Weights of a small mixture-of-experts language model, trained from scratch on English Wikipedia.
Size: 11 layers, width 384, vocabulary 30075, 56.6M parameters.
Experts: 64 experts in each of 11 layers, 64 ReLU neurons an expert, 4 picks a token, a softmax router.
Below are experts of layer 5 (counted from 0) of a mixture-of-experts language model. Rows are named router (the router's row for the expert) and show model dimensions 0-191. Each number is 500 + 40 x the weight over its row's rms, rounded and kept within 0 to 999. Numbers have three digits each.
After each expert's rows: a language model's description of what the expert responds to. This comes from a sample of Wikipedia text that the model never trained on.

# expert 0
router:478507502451435490551535517489531413450458447527505527463483552460541471483485505473480529513491491532575480549523534423555472499468596487552478530518440571483423492565494487479499545500469507502524547493491469507465452550531499557512591506541573553530570555490525486534539505453541494489588455502495461492475502498505531441473491427458461450502443427491546482453477487499539575558530474522470540525491533510566520495465436394512458475467565544501428425445489441463477494505419480475467530483513495533492522507492517465483447500590428588491538561470534561528500470428564560485
Mid-word consonant endings. Word-piece fragments ending in a consonant cluster inside longer words, often after f or c, such as ent, ect, ust in fictitious, insectivore, Locust.

# expert 55
router:549454418470469511554449595509540482514532506546535525525483546545478503484520490467432562504490518586505451507490548514526448480484559555427471492518476527536515552438460464498520455522436557505506467499505509503491485417522488578517534543475568549534548450515478493535526468501537426472543467516492485448441521443526527496454550429439517484522502463527450522472439514527525451472457472507503453424459556551529525457532529451459523587521569488558450454465444530435529505480465526538506558455585424462420493534506535544508512514550504575475500447445483516462494480466501505522
Titles and given names. Official titles and common male first names in biographies, such as General, President, Secretary, John, Edward, and rank pieces like Archde-acon.

# expert 4
router:477465556443496499577539466469495536556518462514495518560528603531553433453496455535549485474546552491502444396524499514488480474437480553418413515486457432522451436511546413514501442576555466540559508500472458559554472559508485513507475485461530465557475501483439540508537499484489525487418491515533504535516549487600508512592454490513530476487536528398451471490533498436548518451609489465540481508512480514477480521500484511553523527487519491486561450525441460492547515545533515514453539569479552511576497445458472392512452470475428466507486515507501544473559467510513514531
Sector and commodity nouns. Nouns or word pieces naming economic sectors, goods and resources, often in lists, such as water, military, food, manufacturing, trade.

# expert 17
router:451471519456435520460442454420538489521526471533442492527470492593487480495490458493461497559532500521467498523463466550462547568488523514469421548424499513464485424506481518530566483489503445532456488522514534459488532522474540523541500508532531466472497444519515472494464530552485543415489566530505509560547537534516587561524486463498489547503500530416547590522470489499493507454490441547501531455512472537441444446521498495495489442427407502482477556521461475478459525457519457459599504501442495584398463448498494532540535530518474465521555466461552458490491515547480523525
Narrative personal relations. Pronoun objects, relation words and plot verbs in biographies and plot summaries, such as him, role, wife, daughter, tells, married.

# expert 49
router:481503540473530538475568471530556485513485583509492450456524518456536487469508542558510486537405406425482609465541481515472526443546510479458504489497516473474488483437530464518469528504581549502487423561532486507541543471574526564541477445445478458524491512473444516500484540521500499507463458473511450433461455476508481553534496528448472534511502576471529498506516472517468508549445544449468532482524525579498451498407569446507529559480483425525543537492480547524426470489492524447456474516537462551521502481494439512525514463451491421482564501452432448495460489516417475552
Quote and prefix openings. First pieces of words after opening quotes, parentheses or pronouns, often prefixes like un-, re-, decl-, e.g. "re-jected", unf-inished.

# expert 50
router:521447453464537461509488478471474528540455522512463450471442535538539458497580470488501446546508488478493473543516496465435534549562516463518425562539486410483549512534553473549540468531484469494489498453515485531506459526431533458479498489432493503515508494515506539530508429481455537454464556452484453509554490506504487600481526483455514480492549529475462456493499482525479453500464459499559474539581491508554503491463510481547479465479471459528449560489539469480505474432526480448577457461468536502514478460483517512483493472454445473498539483565471519507413455584516549441
Article after verb or preposition. Pieces joining a verb ending or preposition with a following article or possessive, such as ed the, renewed his, ing the, after the.

# expert 13
router:473548585510591465490498498547579510429522436469492539482513525490505523463515516487475470511511512546494528489534429560519524521486509524490542521588454546525499473440498431505452526464481535480496517566541540442553489452538477484532523520500435507521511510458501474530437540447464567526514514458536541490504435526514524439497537512512446505545495519519433519504472520475520453519516585452444452457485516533526567444554525483467501517515511559385442476500491505513492502470542496528485458510483525497504538426486465483509508442474469460470511545555532439397493504595448480498
Name-internal letters, L-names. Letters inside foreign, especially Indian and Arabic, names and capital L starting names after commas or bars, e.g. Vish-n-u, Bah-l-ani.

# expert 57
router:453524443475550573493475543492484473562549488523484522523486486543533539467483477558509489589550447499466452518473516540465522484437477472470481485475490547541530519489507479492552472518515498487474516500524487440528443468486501535504506531440552453519433470526540519515468407501460458494523529490495516576440515473494605515478580551442541527499569497536489540511457491532558475443477472488527438469468532473408474521524491502580505483439541514530466534486523400559495474510458544435528429499448560510384378517387493466453518540480531421544536433527519459518520550489470531456
Biographical prepositions. Prepositions of origin, place and membership in biographies, like from Georgia Tech, member of the, in, province of.

# expert 59
router:440515482479518498507498505534468469518475486427470570567509468495523448490491533473500549461521501575556498509564487456542440519470474530470516500532517494511528532415410453530492532495523436476418541473489573493503588461470507449486451550467517518501537514513491500599462475534437487468435524541456516487547564472441509468485447474495451514563441525489484482503530539516462505493482488469541500544552444549473505442513483514496539417494492588512548516519484452457492469497487529494559468440473469472500494548548548488418546485459537504510495514496461523459561513407476570447
Sports competition results. Sports result words and table headers: Championships, tournament, won the, at the, Event, Round of, weight classes.

# expert 3
router:486527512475425459460508511561498492557494514475467526522499516504533522531490524499528540436561473552504493458507503465475436420380427506514504508450486486537550520460491455494538458539508485496473495470468509499599493469562485584551452480478527479489483469547453516557519462539494475499435496494476459461420542486512580436488537504553587612478493512553449498545510470537520525471532479476544464460528519465446451477592502483576512489406486536542478524547515485519520475494493519521545429576436536523467549623502481489581484475444511464507537457441490481487530511443511505474
Short description nouns. Nouns and word pieces in short descriptions after a title heading or "is a", like politician, country home, post-grunge band, genus.

# expert 19
router:486515533475518509518505473462483490542506556481472545501553468531501490453432485523505523464545515478524484472508507494479451469517426402419496492482535498505521542495513540455492494474485475555456519522488459514504556484477515398500455484456419551535562427476513538508499495542503450541451553398515504562495488506507556468492476459522442482477414546489548516518503483435549611483526442557519491458451497455525556579556490502450533453506427566519437501542515566576494533503460512539500500532483504552496462549476530474567575436565510507539477486534496466524521511464496465497
Quantity and time nouns. Counted nouns after numbers or quantifiers, such as years, weeks, months, decades, points, yards, often in sports and biography text.

# expert 38
router:544542489498510528512425473434547522516496524585526464469545471563508459475535485593526446521486470484465490520514494475520549563452533448531392473449577487481545540538428490455521562443499458549513535579495484469555501470561515500530456495565498425510463458529521468457472554466454524422498534510549502501477471503511552614484477545545497508476578582470579544505468525518530565449485463557477519460514547532517502484493564447494497491489501517464444584492491505531529447504471467429465560486485506610479489414505528536453490535464480426565535544501556486511495413516532572546
Biographical action verbs. Past-tense verbs and particles in narrative or biography, after a subject or "was", such as came on, worked, joined, began, over.

# expert 42
router:543491512511486525494507536507492478476421450493555508482543544494505458527476457451465454456556476514566519479590527496513526481479507515525509558576504539483479478470548486489422497564543530444542531468528483451467460532524539502488523472525490558578576461477502483539554469460490464505528526423509511455509452507556509461458442504430471429488530465498506398557516518468551637583508473462491525529542545565570551458475527444503552546508512468468498533517469511461495412512485473493487519506561471472547533523477552533495473569524412519475436523424530571505568479514488507535
Inner word-piece syllables. Middle syllables of split words and names, often after a short prefix, such as if in verify, isc in viscosity, cept in unacceptable.

# expert 28
router:542505492484525466566520501554425472503521469437511591507497542474478535492541500435506494469544532591485493474493487513557418532440453482506497438452485512505504583435437461511436508560474439480541529477495553454513460474515501499463481479416470471520523513494458548567457465514470459492428586550522525527504503530425532445550492516631491590498529451480480478503511552498481449408486542508565483539546516482505507495572416484520518447544471551492453512553465508474508485548525542555536431505507484419490534511545512533421518469460521520460477522479424455449534503468504489467
Event and institution names. Capitalized words in names of championships, tournaments, awards and institutions, such as National, International, State, European, University, often in results tables.

# expert 63
router:478505431550513497486468511434584460580523590527523468557433544486531518423545541495496534555514497467454459560459468529438479497527450478445395554519491428448541413515541490509484405461553443528430486498495486479558556554492468573510479499421467495471489515526482491511503523471568505513482507489494493463503463475446499483469473465515497508428553523446503504501465474535428501468535478554499459455512494503526414471511530512443551475513457480477518487585474524529493464520514429557551536469473551493486523563498427469524490459451484457468485450481545517518487523490460539437
Punctuation and closing symbols. Closing braces, brackets, quotes and periods in LaTeX math and quoted speech, like }, ], ", ending a quotation.

# expert 51
router:455600518483494489583460482443531472489491512515494517503481502500511521534552489599482462447488476509480500491480510520426499464454456517444522486461427543488482471483511477540424521583483478524517533555550549512533477505553524494495444462452448519420490494465475525512523530498540548539486420529534440421494460522530507542498487554462447484420467541453460508479494516572481467499495504482559498476546517552578447608457488459422561575498544509444527544458456530573438542539489572533516491496535553545514472544472454444502486451466497377555562505520537446440492446550456457428
Coordinating conjunctions. The words and, or, &, and list commas joining words or phrases, as in may or may not, Foreign and Commonwealth.

# expert 8
router:512521447510507454431502460529455460554411543547466498464547424506548450573522525564514537447556422411563455526545467472548521537473486424532524507555502473412541530451537511512569491528521420494473567520495520504454513484428536474499476449529542481529490492555550592528487437493503471459452518426504520544519512472533548542513493592549439483495547544480543478519480490502515528460455424543503460450498455541439440448537492552538460432496554542508468589514485515508478555484466442473596478469447534479497470526470508541462557482493508435540527508499551522470481430469521494447
Event-timing prepositions, verbs. Prepositions and verbs that place events in time in sports and broadcast history, such as after, before, released, aired on, following.

# expert 56
router:474418428477507452541508510443455455521444450549476522502501603516491467456468548407462471511471506491566520555537504463497509497514586547544460466525487478534486519523509537517512447507452557493531547432518521533558495561498493509545534497582526551509550498497508468502537506480586478443538446470483567445517469546578512467519458466422453467520510408435557442557528416502509558523437450499546464481536496496533444491497550462489494559547450508479466440493508453455502513517535481473494527520487578576482487530434475521499483516570510578445476506489491510542485460477523564490
Latinate suffix pieces. Word-final suffix pieces of longer English words, such as ation, ment, ized, ated, ure, as in aforementioned and production.